config.yaml
n_experts: 32
d_expert: 128
activation: "swiglu"
init_std_router: 0.0108
beta1: 0.95
beta2: 0.98
steps: 8994
Below are experts of layer 6 (counted from 0) of a mixture-of-experts language model. Rows are named router (the router's row for the expert) and show model dimensions 0-191. Each number is 500 + 50 x the weight over its row's rms, rounded and kept within 0 to 999. Numbers have three digits each.
After each expert's rows: "comes after" lists some tokens at least twice as common just before its tokens as in all text. This comes from a sample of Wikipedia text that the model never trained on. Tokens count by the router's weight.

# expert 27
router:472481453401540511510472559466528587518465463467541471512491434520513588468400486433461564498497508486466538576500490485502504526501510550482432454602558472512524448545425475438511449582482538448411567551426478461472462478504457571470519518553572467548417478463470481502531543460428452579477464442530453493469589504519561416463551549638506530449463567476560483489591467500399612605519517525450476572507539496544532509525422528500494488535540479569611461439504511482467496434476625561473413456458513417600495443496517554435557421536389467511482442522499496428438490565560496567
comes after: "\n", " |", " ==", ".", "==", "==="

# expert 22
router:427474485587491577549473514450594550514639482509468521427458526568495520477462520487430602483517459518488478538515487481467565497446466529534427444472518404426443586581593485488433526586504514566565500482558447541540404493530461456523523444581419524500488401395600528518429433534514619555507548483484544496529447597439554411467538580476464503471419557475511496480520507474420479470611510507593518490426586509488555477487502531430514607558573512513506483508503471452444550543465446553514543484487486563468480457571509459458520445586577467452430554524525530528507447482469500519
comes after: " the", " a", " and", " to", " The", " for"

# expert 2
router:395529494466454497515573485504560470471394543449487578444541386571580454462402479432506465484488539561431536441444481480524453510590525546482466509591461447588476534537484475559577425445545444536454578513492492504515450579559412515465513516533530453489535488486445450493450494499517604540455507419535593564569459443545496454547571620481538549446508503515608488554516476473474550548544540425450543547415531546470519601480451508404486440427525414462494422481507528589434540419475501433483570498461522477580429526532449551465510515491482471501444452450528453495498558596487515539
comes after: " |", "-", "|", ".", " =", ")"

# expert 8
router:424535605447493456489562450446465520547558471497513440556449479528537493485570507390530459445573553569516374423544477482433412544503482564571493544532537457401451497454544454452538493518536511554586394470434536447552527441455438441478499465616528476471477423558592487583448488504506444519480585549493457524533510540540494424473366436517496540507538542464548541543409567578555544510405480463444466508533551547454530445538469461448532505594540479468478460436477513546427524427482542556473577532479440527549542482433574478452433440451454580523484520483532551470545500460539536461
comes after: " |", "|", ":", "°", "9", " 1,"

# expert 18
router:450553472567492604512501512462543508535596572464467550401403468621477511481480481476437587462520553480497521571525445433506577449484445469507459472458542408438505582521508439587551595525526523562555502475531503497494413492473434390490558493587436453459452513471557599575372504477509586559527507548405498487543441530504503441410576557410559547463551538562448527461524501409460512521525498536533477488477587582489514462524471391427505586589567498547492547539482438461492505595485461540442504521493487532500450499498465468490552480561556512557417507430533539473493481487476495533
comes after: " the", " a", " and", "'s", " his", " The"

# expert 30
router:432443486560557459506485421595496463568454523513472459455471594558466478541481483439497550476584482540510505499392435510540598442524514569494443447467438464514445419535431571480479471489496498448484480453492531558491484410499448399461529594524525536485512440502511480523549459578430493483528577520449563424558515476470423568486538414561525522475504456592493576429586507520504494446514483512486436556499541468574516461478525493428342458469505469452527445516479428513549480442417545479548555406556543450475628461502589512574541508552495435524462550407553499592579475572507538547
comes after: "\n", " ", "\n ", " is", " as", " for"

# expert 3
router:492509459473549525496579428538525469517574449502456498549496473543508425491457532485554411492528570435488563482416464553444438442465487539560420508547518565517462571532460475474481448563508443592429507472411491478489470533510536483463562445527498516563503485535579520487528473561508375426535487463425500536429485574543520412403529542604455476475497545464544448546502410478577546539557565555555464493472513522574545496516487447507572447582551420475480536466485504589494454587461432618538444377378524596481512489422534490449513433400480510440440518484582498512514510549596495506
comes after: " |", "|", " United", "–19", " (19", " 18"

# expert 25
router:459470539446461515460541431561420428498500589539455506469549544488417506504574547497526513430535491549446455442475488541501480533546462528472544482489563558524573513491455577550485451495507519438472464628536454528475474497512459435500498568510473505485498502541529509577489515356523367485440474532460504420616378506488402574454536435480514531501481486598527410423472593536448518438489513470455569459526453464578411471489592456556510578406470543486529504549526411655471525514446480513579496522574482425482510476483559438481481469540483474427462528447411510573520447545464500483
comes after: " of", " in", " to", " with", " for", " on"

# expert 17
router:436504477489488506420534432490469579531512468517440454506445494503506458491524436446518516589536459433431453545520432476435517563573588471410594584539400493501456512534412550443486541509518520580589432545462498460585473409553469496501508451534518554563462486457441471460545421548436405411424531546550611449581526450481531456524538446429449487590455450488541590528494412547491575485515554569461450551448481493579540578517544572489524544515517461524522464437461502440482451465484548464449568440413481507468582433492542584510559500540501456475496475526589424444492463542549563535
comes after: " ", "\n", " 0", " 1", " —", ")"

# expert 29
router:424518435450504433489551479498481587465505408448544409523421477541563414480454513476557477453462497576474505438526473359485539475604547522406467435470385496584511524436438466474543423439408581559493432491471420498465468591537390492567498534569542586496503507465489597506527516492556541502528475548513489500493463422542489503586561569546462599473502553532546436517564535558445472429482526615491560467421567550414498569503492531459493491498504491511520458532489463453513440488460555488488604577492496585490560508489565459512449521493536416463488434491501479590493470527557555478
comes after: "\n", "-", " —", "|", " ", " ·"